From a checkpoint of a small mixture-of-experts model trained on Wikipedia.
Training: a variant of SOAP for the experts, 328M tokens, 10360 steps.
Below are experts of layer 3 (counted from 0) of a mixture-of-experts language model. Rows are named router (the router's row for the expert), down (a neuron's output weights, with its number) and show model dimensions 0-255. Each number is 50 + 15 x the weight over its row's rms, rounded and kept within 0 to 99.
Before each expert's rows: a language model's description of what the expert responds to. This comes from a sample of Wikipedia text that the model never trained on.

# expert 46
Description: Standalone whole numbers. Space-preceded integers in scores, dates, districts and table cells, such as 4–2, May 6, District 32, and number words six, seven.
router:69 53 72 49 63 48 58 20 63 33 40 58 28 49 49 90 52 44 43 53 82 54 59 18 35 68 37 33 79 68 42 41 38 70 41 36 50 33 40 38 54 36 81 79 45 64 41 46 55 72 57 67 39 35 31 46 47 33 43 39 55 52 56 71 40 38 54 59 65 31 55 68 33 37 38 41 69 39 58 38 52 64 55 53 28 08 38 55 39 41 99 67 51 54 59 57 30 42 76 48 47 71 59 36 67 34 44 53 50 35 45 44 32 50 38 82 54 30 75 58 41 67 55 45 68 53 57 64 33 52 44 30 58 36 43 46 69 38 71 85 40 49 30 57 58 56 62 21 54 57 50 56 37 38 45 43 52 34 55 34 74 76 59 56 48 70 51 27 62 49 38 53 38 49 58 53 44 56 48 34 62 32 46 49 73 43 35 44 50 58 34 54 15 42 49 36 38 50 26 85 54 34 54 11 29 71 60 55 71 48 43 87 51 59 58 65 73 53 24 78 39 50 53 51 36 58 63 41 24 37 31 42 40 70 47 47 58 43 26 60 42 38 58 29 50 63 44 34 46 42 30 38 39 41 64 27
down0:52 51 92 50 76 62 49 43 48 49 35 61 50 52 49 73 43 52 77 48 31 43 50 65 50 47 45 45 38 50 61 51 37 34 19 56 55 63 36 48 50 50 62 40 47 59 48 45 60 33 42 51 52 01 18 52 56 55 77 41 51 42 56 96 23 21 49 66 39 50 55 21 71 45 79 56 46 55 51 72 28 61 51 81 41 06 45 71 58 47 63 28 56 51 50 48 41 55 25 52 44 51 37 58 55 64 46 45 50 27 52 53 68 52 50 85 78 48 39 49 38 30 23 47 49 50 57 34 45 47 19 60 69 40 61 55 68 55 61 52 50 86 58 39 76 52 61 47 67 44 43 56 39 49 53 48 41 69 55 38 50 40 50 52 15 27 49 44 55 47 50 60 44 16 58 51 57 49 69 27 25 44 33 81 34 43 53 51 31 68 32 52 58 50 41 49 50 46 05 68 44 52 23 71 43 49 55 45 40 30 68 56 51 61 55 21 39 49 43 30 29 49 50 53 52 69 55 12 53 50 49 55 45 52 43 88 76 51 66 43 46 43 18 55 28 44 58 55 43 12 48 48 50 69 47 52
down1:56 57 10 42 46 72 45 52 79 66 43 51 55 33 46 43 48 57 42 35 45 46 51 60 11 48 49 53 61 44 81 52 59 52 50 43 75 50 49 52 61 48 47 57 53 53 64 36 48 29 50 49 47 51 52 48 57 39 52 51 59 45 33 53 49 52 61 65 50 45 70 61 50 58 68 51 33 50 38 33 57 58 13 52 42 31 37 48 50 99 70 50 50 57 48 56 58 51 51 27 78 67 45 55 34 19 66 43 52 60 49 61 49 71 50 48 74 46 57 56 64 16 44 48 37 30 51 71 58 45 82 53 64 35 50 40 52 33 35 65 58 46 44 48 43 38 20 50 53 55 48 55 58 42 45 46 96 11 25 49 31 48 52 47 99 51 53 48 53 68 83 61 39 42 25 49 42 42 46 31 48 57 67 51 50 42 35 47 44 26 62 40 48 19 44 72 61 54 69 55 49 54 50 48 85 41 55 57 43 00 61 52 71 48 41 70 37 51 27 55 51 99 39 73 37 39 46 58 71 55 76 51 58 40 70 53 51 65 52 56 50 50 62 45 64 75 87 51 42 42 22 62 59 45 74 34
down2:42 64 45 31 52 49 70 72 57 80 68 60 48 64 42 44 48 78 52 55 57 63 78 40 34 61 34 48 43 55 71 56 47 25 59 30 58 48 31 57 50 66 43 93 47 83 44 24 48 51 53 85 53 41 65 25 57 51 53 45 25 45 47 55 77 75 44 67 61 58 56 41 82 45 34 26 66 14 39 50 42 00 41 49 50 44 52 49 64 48 50 34 35 51 34 51 60 48 35 60 87 43 43 55 46 43 58 46 60 51 45 51 43 73 63 50 45 49 51 42 67 46 39 51 74 43 42 45 27 66 49 52 56 56 87 37 24 52 46 52 50 25 50 46 44 90 43 48 47 02 57 54 57 46 87 55 60 55 69 52 46 46 14 51 43 25 47 51 59 42 37 44 07 53 43 50 34 78 53 50 50 00 66 51 45 33 40 28 79 47 52 53 64 70 44 49 50 56 33 52 53 50 47 39 58 50 55 52 55 47 37 39 40 50 54 73 52 51 64 28 55 58 43 63 36 47 49 54 37 49 34 63 35 52 49 50 42 65 50 54 57 65 69 53 93 84 58 48 50 59 55 53 63 45 69 52
down3:38 18 58 56 48 45 51 71 49 20 42 50 61 50 50 35 50 43 51 65 51 45 70 27 63 52 50 40 16 40 32 49 50 44 36 43 51 66 52 52 48 45 50 53 59 53 75 63 46 23 56 49 50 43 53 63 23 37 00 32 56 70 33 47 46 63 35 60 50 46 45 49 73 55 23 68 50 54 69 55 57 50 51 19 49 82 49 17 51 50 25 46 54 53 51 55 50 50 34 21 49 48 65 74 26 39 65 47 45 47 60 79 42 50 66 80 23 43 40 76 48 60 51 39 57 57 76 36 58 59 56 30 04 52 66 59 48 50 34 47 39 53 68 64 67 61 49 50 50 57 63 38 56 60 54 69 36 62 48 52 59 68 56 56 52 44 70 56 61 95 07 54 57 73 44 16 53 52 48 49 59 71 61 48 72 58 49 41 44 51 69 38 48 55 47 59 49 25 58 62 72 19 54 60 51 68 30 31 31 51 71 46 39 24 44 64 52 44 35 43 32 51 50 48 50 44 83 51 46 38 49 67 34 01 44 55 58 49 51 45 62 28 61 51 50 13 49 53 71 55 57 90 50 71 21 61
down4:43 69 80 58 48 50 43 45 52 48 26 51 53 50 43 50 69 56 89 50 47 54 45 35 56 50 56 52 50 81 46 54 47 53 40 49 51 70 36 50 53 39 26 31 57 36 40 30 51 51 53 45 39 51 32 50 28 18 48 51 72 48 49 41 51 50 90 71 43 57 58 57 80 69 50 74 58 88 71 09 71 45 28 49 54 46 39 38 38 39 52 51 62 49 54 39 48 56 50 46 80 22 35 36 65 52 50 49 28 46 66 49 47 84 56 82 44 55 49 32 54 51 58 75 49 54 47 10 52 59 34 94 41 57 52 46 52 51 53 46 44 32 73 66 49 43 50 51 55 52 76 21 68 52 51 53 26 50 50 11 67 66 50 51 46 50 48 52 83 50 58 58 64 55 47 49 31 21 61 50 53 00 45 36 37 47 64 41 56 45 57 00 53 79 53 43 53 19 51 60 77 65 25 26 70 60 54 45 26 49 51 37 43 50 60 46 52 48 38 29 30 56 47 51 19 39 40 72 59 56 30 37 55 63 60 75 38 63 51 48 37 61 47 49 44 29 38 61 44 54 37 35 39 54 73 49
down5:44 49 01 64 50 43 18 55 69 46 42 30 20 50 59 46 48 33 57 53 64 51 69 54 48 50 35 43 31 31 50 60 12 72 00 50 46 51 52 68 32 51 54 51 56 71 42 44 41 35 48 43 53 51 31 57 29 61 76 50 56 65 52 48 50 51 17 45 44 40 99 51 58 49 47 73 40 50 52 49 51 48 41 00 34 57 50 49 24 47 63 52 49 52 48 56 41 47 46 64 27 51 48 46 63 33 45 17 55 37 23 65 14 50 53 43 51 34 51 63 47 56 32 38 49 49 60 50 53 47 37 51 60 48 44 46 54 43 52 49 49 51 50 68 50 49 64 24 65 76 62 49 39 71 76 46 69 54 90 53 33 51 50 51 47 41 52 51 13 42 00 48 55 80 34 26 43 39 19 34 77 60 45 49 43 51 47 59 53 52 48 49 51 61 52 50 21 50 29 51 46 42 49 42 36 52 50 52 39 63 53 53 72 36 54 24 52 52 44 88 47 54 51 56 64 34 63 65 49 49 67 37 56 63 36 50 51 47 35 45 42 44 45 50 66 47 30 61 45 56 84 72 64 57 40 76
down6:72 68 52 47 54 63 42 38 49 75 71 46 58 54 54 67 49 33 39 49 46 46 34 33 41 53 43 50 55 54 53 52 36 14 58 65 17 48 19 61 53 47 96 53 49 26 43 47 74 50 52 21 50 50 62 31 56 51 38 32 53 52 46 59 53 16 41 52 54 23 47 61 44 44 49 39 70 54 48 46 03 53 27 47 48 50 45 76 57 36 30 48 63 50 55 66 81 18 53 21 43 55 54 61 60 23 66 47 52 40 52 38 71 42 44 81 47 49 50 51 41 50 51 65 33 59 44 49 52 49 74 67 50 43 44 39 65 00 66 61 52 26 38 00 48 65 54 46 53 57 45 44 44 49 30 50 44 81 48 09 60 43 53 53 54 51 63 48 66 72 80 49 49 66 64 62 31 33 48 56 53 34 16 59 18 68 59 55 47 61 56 45 49 68 35 43 55 42 45 85 72 20 37 70 33 49 39 50 47 64 43 47 51 46 72 43 34 34 46 36 17 45 48 79 62 54 48 39 29 46 51 49 71 35 48 47 48 58 60 13 49 44 46 50 57 51 63 70 58 50 46 32 52 60 50 50
down7:47 45 53 50 41 38 15 03 79 48 50 53 41 47 56 47 50 30 50 53 06 50 56 25 22 62 56 42 34 50 37 97 51 47 75 45 75 04 57 38 46 62 36 61 54 47 54 78 57 54 51 56 52 45 50 62 38 41 48 33 77 41 66 50 55 33 66 56 43 65 26 55 54 61 48 52 86 27 59 65 53 62 35 41 48 48 52 66 48 55 50 54 51 59 58 64 50 51 59 53 52 47 49 44 50 61 52 50 36 42 51 23 50 73 39 47 76 36 41 50 46 57 00 59 58 46 44 78 81 41 60 47 49 22 50 47 91 40 58 89 53 64 47 25 58 61 52 53 49 51 60 41 36 59 49 68 28 46 46 52 57 46 44 40 40 48 58 53 45 84 57 51 55 48 48 67 66 65 85 41 45 41 51 62 50 60 49 50 38 37 53 51 50 42 70 36 54 47 47 59 50 59 48 30 19 80 87 49 54 07 58 50 49 60 49 15 57 50 51 58 47 10 63 50 44 31 42 53 27 54 12 51 38 36 49 62 53 46 23 39 49 57 50 29 41 28 55 33 48 39 56 41 34 50 51 50
down8:20 70 40 49 42 00 58 79 55 84 60 36 49 41 72 45 31 43 51 40 42 51 59 46 37 49 33 44 49 47 43 36 46 42 64 29 50 47 36 53 46 26 54 50 55 44 46 35 50 46 26 52 78 60 51 56 73 62 56 49 49 51 79 94 65 53 45 52 46 41 65 49 51 66 38 60 52 52 47 44 50 54 42 76 51 81 00 53 54 42 52 48 43 67 41 69 55 45 58 51 54 64 53 55 73 49 47 48 66 49 50 52 42 74 22 41 47 54 35 37 32 47 23 53 77 71 51 66 59 60 42 43 73 50 48 47 70 47 67 51 45 59 28 51 49 65 24 41 39 66 42 36 34 42 64 36 28 55 50 57 56 48 35 61 37 48 49 41 58 27 52 57 52 41 48 46 44 90 41 39 35 22 92 51 52 60 47 51 52 99 56 34 50 48 47 43 49 42 38 47 50 69 44 50 28 51 40 46 50 50 28 44 42 47 46 48 41 58 45 48 74 50 54 68 50 47 50 78 49 48 68 48 59 80 41 54 99 32 99 78 62 56 52 53 44 51 29 58 57 53 51 72 45 29 51 44
down9:59 74 45 00 55 47 82 71 48 32 35 51 64 59 21 36 46 64 54 42 70 47 45 63 50 41 57 65 47 93 54 45 63 47 41 36 23 44 53 46 46 40 42 49 51 51 50 55 24 51 87 54 50 54 65 46 63 70 46 46 23 27 54 46 52 78 38 24 42 56 48 99 14 50 05 49 35 51 57 68 47 43 44 37 73 85 50 55 60 49 43 70 51 49 43 54 87 43 55 75 58 30 46 37 78 48 46 52 57 50 49 49 46 34 47 45 48 43 51 49 50 47 62 51 36 51 54 69 32 50 61 38 60 22 41 41 39 44 52 42 49 33 66 50 12 50 58 47 50 54 66 41 52 35 56 43 53 51 60 49 42 53 47 70 33 49 17 55 39 54 49 53 08 50 29 52 47 57 49 64 44 58 78 55 67 42 43 50 63 89 52 35 46 45 63 34 51 88 22 24 59 64 51 25 51 32 51 61 50 40 51 58 37 52 51 55 20 48 34 58 28 05 70 64 56 49 68 45 48 60 46 47 52 50 51 51 51 52 68 63 72 58 47 29 59 51 39 48 51 53 49 75 18 51 65 50
down10:63 84 65 36 84 64 55 34 64 53 34 23 26 50 73 45 46 98 75 58 50 45 53 51 01 50 52 51 30 56 67 55 44 67 51 51 36 54 35 63 49 50 49 51 30 69 50 22 50 47 52 41 76 55 65 63 51 69 59 37 39 52 64 51 37 37 45 63 51 42 50 31 44 54 46 52 78 49 47 51 54 49 49 38 46 84 50 34 43 47 63 62 46 52 41 79 76 54 58 53 42 44 52 51 67 54 50 53 61 84 58 64 66 93 42 48 56 60 76 51 50 35 52 36 65 48 17 49 11 37 56 50 45 47 47 46 17 59 45 74 44 46 20 36 43 43 50 45 52 51 50 40 25 57 52 46 51 51 58 69 39 51 16 55 46 36 63 44 40 48 58 68 51 67 96 46 47 85 70 33 52 43 53 42 51 54 48 47 23 49 52 47 46 56 49 35 53 77 53 50 46 72 53 50 09 50 00 30 75 63 38 52 50 51 36 51 19 32 43 54 74 35 50 51 49 45 67 52 58 62 53 45 49 48 13 59 48 46 71 59 06 51 47 50 66 43 49 66 27 51 44 41 44 41 44 53
down11:64 39 49 42 49 53 48 49 88 52 51 45 50 39 49 49 36 31 39 66 48 57 55 59 39 39 99 49 60 64 53 42 42 36 46 52 60 54 20 43 48 58 43 66 61 41 55 36 51 80 49 74 34 32 97 46 30 50 50 11 82 36 55 47 17 48 46 72 81 48 56 50 58 56 49 48 28 80 82 31 48 50 55 49 63 50 50 46 38 44 66 61 51 49 54 16 68 47 39 35 47 27 46 65 15 51 55 31 38 76 55 47 40 68 32 46 63 56 43 61 55 28 50 50 87 50 51 41 47 61 52 60 50 44 75 68 50 25 13 77 56 65 89 37 52 59 58 51 73 52 58 62 77 41 44 62 51 46 45 67 50 58 53 43 50 22 49 52 60 51 34 29 49 52 50 57 59 45 60 53 67 52 51 51 36 27 28 65 47 61 46 50 95 44 42 53 48 41 81 67 52 65 44 32 51 41 44 58 57 58 73 53 41 57 53 78 67 42 56 49 50 52 35 66 58 01 39 45 29 17 34 63 58 52 61 49 49 50 25 19 49 49 52 63 56 64 53 54 30 48 52 63 60 46 44 64
down12:55 38 87 48 50 48 37 58 50 50 48 63 35 60 63 40 40 48 54 31 71 78 75 50 26 75 43 55 55 54 84 52 55 54 56 50 42 36 46 41 50 65 47 58 57 30 50 88 51 63 56 41 66 58 36 59 50 54 53 46 68 52 48 09 49 38 54 42 46 83 36 63 51 61 40 41 45 49 11 68 53 61 48 59 48 47 50 62 61 36 62 48 51 45 33 42 68 62 26 47 40 55 49 55 48 31 51 49 33 48 45 46 65 50 48 50 41 45 55 48 36 58 37 15 48 76 39 37 64 47 67 52 65 78 47 66 58 64 50 64 50 97 53 55 50 07 65 52 48 34 58 49 36 54 53 48 58 38 46 36 68 37 47 66 23 56 66 45 32 54 54 67 47 50 66 60 21 38 50 56 47 49 18 61 46 49 39 50 79 59 38 52 71 50 48 12 43 43 44 55 38 50 31 86 36 35 41 27 08 53 28 55 52 79 33 00 23 55 42 51 79 50 20 39 47 65 70 55 67 49 26 25 53 72 70 40 34 59 42 40 58 68 43 42 46 45 50 63 57 22 51 38 30 45 48 26
down13:20 48 50 48 61 45 51 45 47 31 74 56 51 54 68 78 51 53 48 74 50 61 47 50 60 50 50 51 63 46 62 50 48 41 45 63 48 35 47 49 50 83 45 54 51 57 60 50 47 88 38 48 59 37 24 49 77 57 37 25 67 61 58 49 25 20 59 55 59 48 50 49 50 44 46 45 51 64 49 50 40 86 50 40 54 50 46 52 11 41 50 48 50 51 51 59 43 52 56 08 64 50 77 69 54 32 36 37 60 49 56 48 52 50 53 42 61 68 68 84 55 70 25 42 50 27 52 51 88 47 51 42 52 38 62 51 42 46 64 49 54 69 29 75 57 51 75 55 35 50 33 39 31 52 58 35 41 63 69 56 59 39 50 61 46 71 32 65 36 99 47 34 37 25 86 76 59 44 54 58 34 54 66 73 89 42 70 52 57 52 54 85 41 61 55 33 38 56 64 60 63 32 61 19 26 50 37 46 46 34 61 69 51 56 53 85 55 31 57 51 62 64 57 24 71 36 67 47 54 27 49 50 52 64 58 59 73 50 52 46 53 52 56 44 57 85 53 62 42 47 92 22 55 49 86 70
down14:45 26 51 45 36 30 67 43 61 00 42 40 62 62 30 49 53 38 47 50 58 50 56 78 68 64 41 51 47 51 57 24 24 09 56 48 52 53 58 49 48 36 19 59 54 48 56 50 47 74 44 59 43 32 49 56 33 58 50 58 42 73 70 49 47 37 99 37 51 21 37 36 53 34 66 48 53 45 51 49 78 51 49 62 56 51 49 13 52 45 51 50 69 63 69 36 22 54 50 56 48 49 60 55 60 00 44 74 37 63 51 67 48 42 58 44 39 55 70 54 90 56 49 44 43 57 27 42 35 38 57 29 53 53 57 17 51 94 61 30 63 52 67 48 57 44 53 48 39 65 70 55 46 57 57 68 49 48 46 52 42 70 49 55 28 41 65 59 77 53 52 56 63 41 53 50 59 55 54 50 53 50 55 40 42 47 49 66 56 82 56 36 60 68 54 51 61 53 59 11 18 46 44 49 50 49 28 49 59 58 50 68 58 53 44 48 50 55 52 59 26 62 46 38 54 43 51 56 42 58 36 56 99 38 49 53 67 56 39 65 52 50 65 48 57 60 47 41 75 99 39 50 61 50 38 49
down15:56 35 56 46 51 28 87 52 49 46 32 43 59 52 41 00 64 38 46 52 50 68 70 48 30 43 48 50 53 42 50 58 46 05 87 57 49 71 52 53 46 54 39 66 69 75 35 39 30 59 65 61 17 47 51 34 44 31 49 63 42 55 49 42 38 30 21 48 70 61 59 48 65 34 57 63 15 72 27 43 61 29 34 72 52 90 63 42 46 81 20 53 19 49 60 42 61 87 49 46 68 64 81 48 35 27 50 49 49 62 99 52 47 40 51 32 77 48 53 48 61 48 63 52 44 44 47 44 24 46 54 44 47 59 48 50 22 38 28 54 49 38 74 74 50 59 53 12 47 51 49 53 47 51 34 45 35 54 54 52 54 74 66 49 51 50 36 56 63 60 48 68 87 09 35 39 43 52 49 49 69 48 48 65 59 69 20 28 60 23 46 61 48 24 37 57 75 47 61 28 45 66 52 51 55 47 34 45 48 61 63 55 50 40 45 53 31 26 43 66 34 59 51 51 40 54 34 68 50 46 47 55 27 47 49 55 55 64 63 50 55 48 51 34 67 49 61 56 47 72 48 55 59 41 72 56
down16:48 30 61 51 73 69 54 42 51 83 43 40 47 50 67 35 43 76 46 63 51 83 23 52 22 56 45 37 48 46 33 55 35 78 49 51 68 54 57 37 43 54 67 57 16 59 34 45 28 48 33 20 59 50 45 30 47 68 58 50 46 62 47 50 59 40 49 57 67 48 42 71 87 50 51 62 40 70 15 92 50 49 37 50 66 53 55 50 48 52 57 59 51 50 48 44 47 70 48 56 49 47 53 59 43 40 47 35 51 55 48 50 45 63 50 36 01 93 66 70 21 47 72 65 85 21 50 58 53 65 46 38 44 49 50 45 35 34 60 51 45 60 68 51 48 49 50 69 45 51 26 36 49 47 54 43 51 90 60 31 61 36 48 66 48 52 75 59 39 54 49 42 49 74 65 66 60 46 55 21 86 47 58 17 49 61 70 52 44 37 52 55 64 52 57 58 70 47 62 49 65 62 45 45 55 51 53 52 52 46 32 64 76 37 30 46 51 32 40 46 53 54 74 40 45 61 72 46 79 52 42 35 00 50 35 77 65 47 46 37 45 56 52 62 74 57 51 40 32 42 99 55 47 71 25 46
down17:52 50 48 24 62 24 54 23 73 82 60 63 49 49 52 43 59 46 51 48 31 43 49 35 46 55 84 48 45 37 43 52 38 49 49 57 49 47 48 50 25 50 55 54 48 76 80 49 84 59 56 28 47 48 55 48 63 40 29 55 64 51 41 45 07 68 18 57 54 52 35 05 52 44 72 51 51 49 50 51 36 50 90 48 55 41 56 46 49 45 44 52 49 51 42 56 28 50 52 52 49 62 35 52 48 46 30 49 60 74 52 33 46 57 49 41 44 44 70 59 57 48 51 58 99 48 52 44 38 61 25 52 38 50 43 68 41 51 82 44 35 58 26 36 69 48 36 40 53 33 51 38 76 59 63 64 29 49 99 50 43 23 59 54 59 50 49 51 59 16 50 49 50 45 83 52 50 20 52 69 99 57 73 31 40 82 69 18 49 49 52 70 56 50 21 57 51 54 52 36 57 51 34 51 51 58 54 43 71 53 59 14 28 53 50 49 46 58 51 52 53 65 71 41 51 50 51 56 55 41 68 27 50 50 68 63 46 56 53 47 17 49 63 47 56 00 45 58 66 41 52 37 55 57 51 51
down18:58 31 48 68 35 66 34 55 84 60 50 13 42 98 36 51 47 20 53 76 36 44 34 14 59 54 44 54 50 60 37 85 63 34 61 50 45 47 18 43 45 31 56 59 73 28 81 64 55 42 36 73 47 69 60 53 29 47 15 73 94 73 69 68 40 54 51 45 23 50 36 51 39 42 40 44 63 22 55 58 47 49 47 40 37 53 59 64 45 51 62 69 67 63 50 49 56 50 37 72 47 67 57 39 72 38 51 50 23 74 43 41 54 46 51 53 66 55 46 48 61 50 63 60 83 47 96 49 61 41 51 61 51 34 53 79 48 49 54 47 51 41 46 63 41 69 50 56 55 52 66 50 23 78 42 51 44 54 60 51 39 76 49 37 48 52 44 52 43 47 47 43 31 49 52 53 57 43 65 50 42 30 47 44 37 49 47 63 48 42 91 53 51 70 48 40 36 68 40 52 51 56 52 48 36 61 55 52 59 53 20 35 33 49 32 63 67 55 69 48 42 45 56 63 61 55 46 61 52 52 27 64 99 51 99 61 60 32 49 47 49 41 51 49 57 50 48 40 44 49 43 47 76 53 52 70
down19:60 41 50 45 45 50 42 47 50 76 43 50 72 45 50 53 56 76 68 49 53 60 62 53 50 48 49 31 29 43 62 36 33 71 32 25 56 50 00 66 42 43 60 38 50 26 70 34 63 29 62 31 48 66 36 57 66 52 52 51 58 81 44 50 67 51 45 50 61 50 41 43 41 46 42 49 48 53 59 27 51 48 59 30 45 39 36 30 41 49 46 24 54 24 51 49 70 35 50 52 47 74 08 64 52 75 52 91 51 34 42 54 55 82 55 27 55 43 75 48 81 29 48 41 43 44 50 43 00 31 43 41 56 73 46 42 41 44 74 30 56 60 47 35 81 43 64 50 62 56 22 04 53 78 36 56 69 83 46 13 45 50 55 33 43 56 50 64 43 49 52 42 38 40 73 65 37 37 31 21 40 82 49 09 52 53 50 61 50 48 59 49 57 67 46 39 72 96 38 52 48 45 42 45 53 59 55 32 52 46 37 49 69 39 43 29 48 26 47 50 51 58 70 34 50 38 47 50 67 46 70 69 77 50 60 60 72 46 42 57 61 45 62 70 51 62 46 57 49 46 40 60 57 55 51 83
down20:58 77 48 49 54 48 66 99 68 49 39 17 99 35 42 37 70 51 54 64 35 47 56 54 69 63 31 40 36 76 12 49 38 55 47 46 53 56 54 64 54 53 49 51 43 16 41 33 27 53 63 50 58 70 34 63 49 65 49 49 70 49 64 52 60 56 99 51 50 38 53 56 41 28 12 58 30 44 45 44 60 23 52 51 06 51 51 52 60 48 43 24 57 74 56 38 40 70 67 54 42 54 36 50 54 38 47 54 55 50 52 66 47 38 51 68 10 39 54 55 54 34 74 40 61 56 55 70 38 67 76 52 34 47 49 57 57 64 45 47 45 39 99 50 43 46 48 64 44 52 53 83 50 51 55 67 62 59 38 43 52 62 53 41 44 44 48 37 51 49 52 40 67 40 49 39 54 79 50 64 57 37 14 29 49 45 50 38 52 48 47 42 55 34 95 40 53 64 51 23 19 43 45 48 33 54 23 54 61 61 37 43 50 51 75 46 68 49 19 50 51 68 49 51 34 47 53 49 73 52 31 65 43 71 54 57 46 54 43 65 52 67 65 67 55 51 48 50 53 52 51 37 27 61 30 32
down21:42 43 77 54 36 28 30 50 49 50 19 82 69 70 52 29 53 47 48 73 44 57 54 33 80 55 45 44 53 53 66 74 47 40 54 45 39 30 65 61 49 48 53 39 45 11 82 35 49 32 47 23 49 43 39 47 66 65 55 51 66 37 34 44 42 48 62 43 44 45 41 42 69 29 57 69 48 46 75 66 57 52 57 51 49 59 51 51 51 25 44 39 41 54 56 56 52 66 17 25 27 55 47 37 82 51 35 42 47 36 43 32 32 43 44 66 62 11 51 57 79 53 41 60 50 46 51 64 73 46 87 40 49 26 48 69 36 50 38 39 29 49 51 70 47 45 49 47 52 34 52 52 46 45 47 50 50 51 50 53 86 51 67 36 20 50 46 32 45 15 54 61 61 47 45 48 49 36 51 50 22 61 45 47 64 82 66 37 56 53 51 49 15 50 42 41 08 17 37 63 17 27 53 57 42 55 57 59 50 63 45 50 48 65 56 30 06 90 38 43 50 58 36 19 57 99 50 43 80 35 55 57 43 50 48 48 37 67 49 72 28 47 59 39 58 33 57 48 58 53 46 56 14 55 48 50
down22:69 34 76 48 44 44 48 53 02 40 53 47 59 43 67 51 79 39 76 53 65 49 58 50 47 55 47 51 23 50 53 50 61 28 41 44 49 51 57 56 50 52 45 05 83 85 74 38 49 38 39 61 49 63 53 43 56 46 38 45 49 47 53 63 57 19 42 48 54 50 38 54 52 72 58 77 25 70 44 59 49 00 32 18 53 72 52 70 53 31 44 49 54 33 38 26 65 52 31 78 51 48 75 45 51 46 51 51 60 36 89 50 34 49 47 43 48 51 53 64 47 48 39 52 38 62 43 51 49 57 51 54 58 43 44 41 17 54 35 43 47 50 59 47 54 44 40 31 74 47 52 68 45 52 80 16 60 32 37 50 29 45 47 70 25 46 17 54 22 63 51 00 52 38 45 47 55 51 50 33 33 47 73 75 53 87 43 41 51 61 49 43 33 36 46 74 62 48 62 51 56 25 50 54 28 51 42 35 28 70 50 33 38 63 36 46 50 44 51 54 39 51 50 60 32 48 54 54 49 53 45 49 45 49 54 61 55 57 42 58 60 69 48 07 53 33 52 50 40 29 44 99 26 50 44 60
down23:48 30 41 54 56 42 35 49 51 54 62 51 51 65 53 47 50 95 48 67 48 49 48 13 36 47 54 72 50 52 79 40 45 67 25 61 49 56 50 55 54 50 47 44 46 87 44 35 64 48 51 67 46 44 31 49 53 70 49 35 62 66 51 57 40 22 52 54 50 44 49 18 21 71 47 81 38 72 69 49 58 48 50 53 63 11 51 62 72 51 56 80 53 52 51 77 52 54 69 79 49 47 58 35 50 45 40 32 54 65 27 50 49 54 57 22 65 65 57 63 60 49 48 54 49 13 63 51 36 47 31 68 50 49 51 51 61 35 51 41 54 13 50 41 47 63 75 46 51 66 46 47 48 52 50 47 49 58 35 51 51 12 50 59 49 99 26 54 53 47 71 47 59 45 46 51 55 48 75 48 02 52 54 44 66 28 59 41 65 84 58 56 63 39 55 22 78 41 61 29 48 49 64 82 59 53 54 85 50 47 50 53 53 24 48 44 50 36 50 68 61 43 61 58 23 94 51 54 65 29 66 48 60 56 45 54 63 50 48 33 50 52 65 57 40 49 86 26 55 21 50 23 25 50 56 64
down24:46 44 47 53 56 35 52 25 44 46 70 44 61 66 40 40 30 52 66 87 49 46 35 18 72 03 35 52 56 48 16 30 47 23 79 42 46 83 52 73 41 39 54 67 50 29 56 42 51 57 49 35 41 41 65 59 47 48 53 42 55 51 49 50 50 32 48 88 55 48 53 45 56 39 58 44 12 52 53 51 44 63 47 48 49 41 40 86 42 52 88 37 36 66 44 43 99 23 30 79 16 68 64 53 60 68 45 33 61 43 30 51 38 35 67 55 49 43 55 77 56 19 30 49 56 56 65 65 72 82 24 46 33 54 83 31 49 68 82 52 51 63 89 26 83 52 56 35 46 37 50 53 78 45 40 55 55 54 52 55 37 46 60 50 50 54 31 52 49 51 50 63 55 58 48 68 41 43 31 54 42 63 37 49 66 53 22 58 57 66 43 35 36 65 57 57 49 52 42 60 51 41 50 54 58 43 64 84 31 49 68 64 54 54 55 31 46 79 38 58 47 51 58 46 49 47 61 41 42 50 46 57 55 51 53 88 50 39 10 46 77 59 41 68 44 55 51 53 68 58 44 48 68 49 50 56
down25:35 62 91 46 24 63 38 33 45 53 48 50 66 51 41 54 49 59 48 48 72 65 50 33 33 46 28 50 45 53 47 71 47 42 30 24 49 23 36 00 47 50 49 52 51 31 64 52 40 47 39 41 50 49 20 52 55 40 70 24 52 60 39 62 14 38 76 59 31 50 49 52 58 37 44 90 48 67 58 76 52 79 43 29 57 28 34 51 59 48 84 47 48 50 50 63 65 41 07 49 37 33 48 50 57 47 29 48 62 21 31 47 56 50 54 89 59 54 33 46 59 45 51 58 41 66 63 57 54 45 55 59 78 50 45 25 56 45 47 32 56 67 47 10 50 33 54 61 45 37 54 51 48 55 55 51 72 77 55 35 40 47 42 51 06 58 50 55 47 70 44 26 52 53 96 49 51 40 51 09 25 48 13 65 50 42 51 63 20 92 29 47 53 64 52 50 37 62 13 53 44 48 49 51 39 51 47 29 49 50 34 64 58 47 59 28 41 46 43 43 44 40 43 23 32 48 83 45 35 51 48 65 46 41 51 42 46 49 51 56 67 54 51 57 56 34 51 53 49 32 54 50 58 71 61 58
down26:46 52 60 07 64 50 66 17 32 08 38 50 72 44 61 33 60 45 59 47 03 50 54 68 53 55 58 72 50 17 44 53 51 51 66 16 61 46 19 30 56 50 03 41 64 51 60 51 54 43 51 47 54 55 40 74 37 45 49 60 44 43 44 24 52 84 58 55 55 21 52 44 62 45 50 52 48 69 51 52 57 40 45 40 57 50 37 47 50 44 19 26 60 63 51 16 37 46 48 78 71 55 58 73 42 57 44 59 54 72 72 57 49 48 52 49 52 51 60 53 38 51 58 49 46 80 49 85 36 47 43 30 46 43 52 47 31 44 46 46 42 76 44 61 26 54 68 51 47 44 42 00 57 42 69 44 63 64 51 59 54 49 32 35 41 70 29 84 50 90 53 52 50 30 62 52 56 45 52 74 70 48 87 36 25 47 48 70 50 56 50 49 83 44 50 43 47 56 63 51 57 80 48 51 23 41 50 55 51 30 71 54 57 46 33 61 34 41 57 70 71 47 48 32 44 57 29 55 56 69 49 50 61 51 47 51 56 49 56 66 50 57 62 38 42 59 63 49 39 66 52 73 56 73 32 43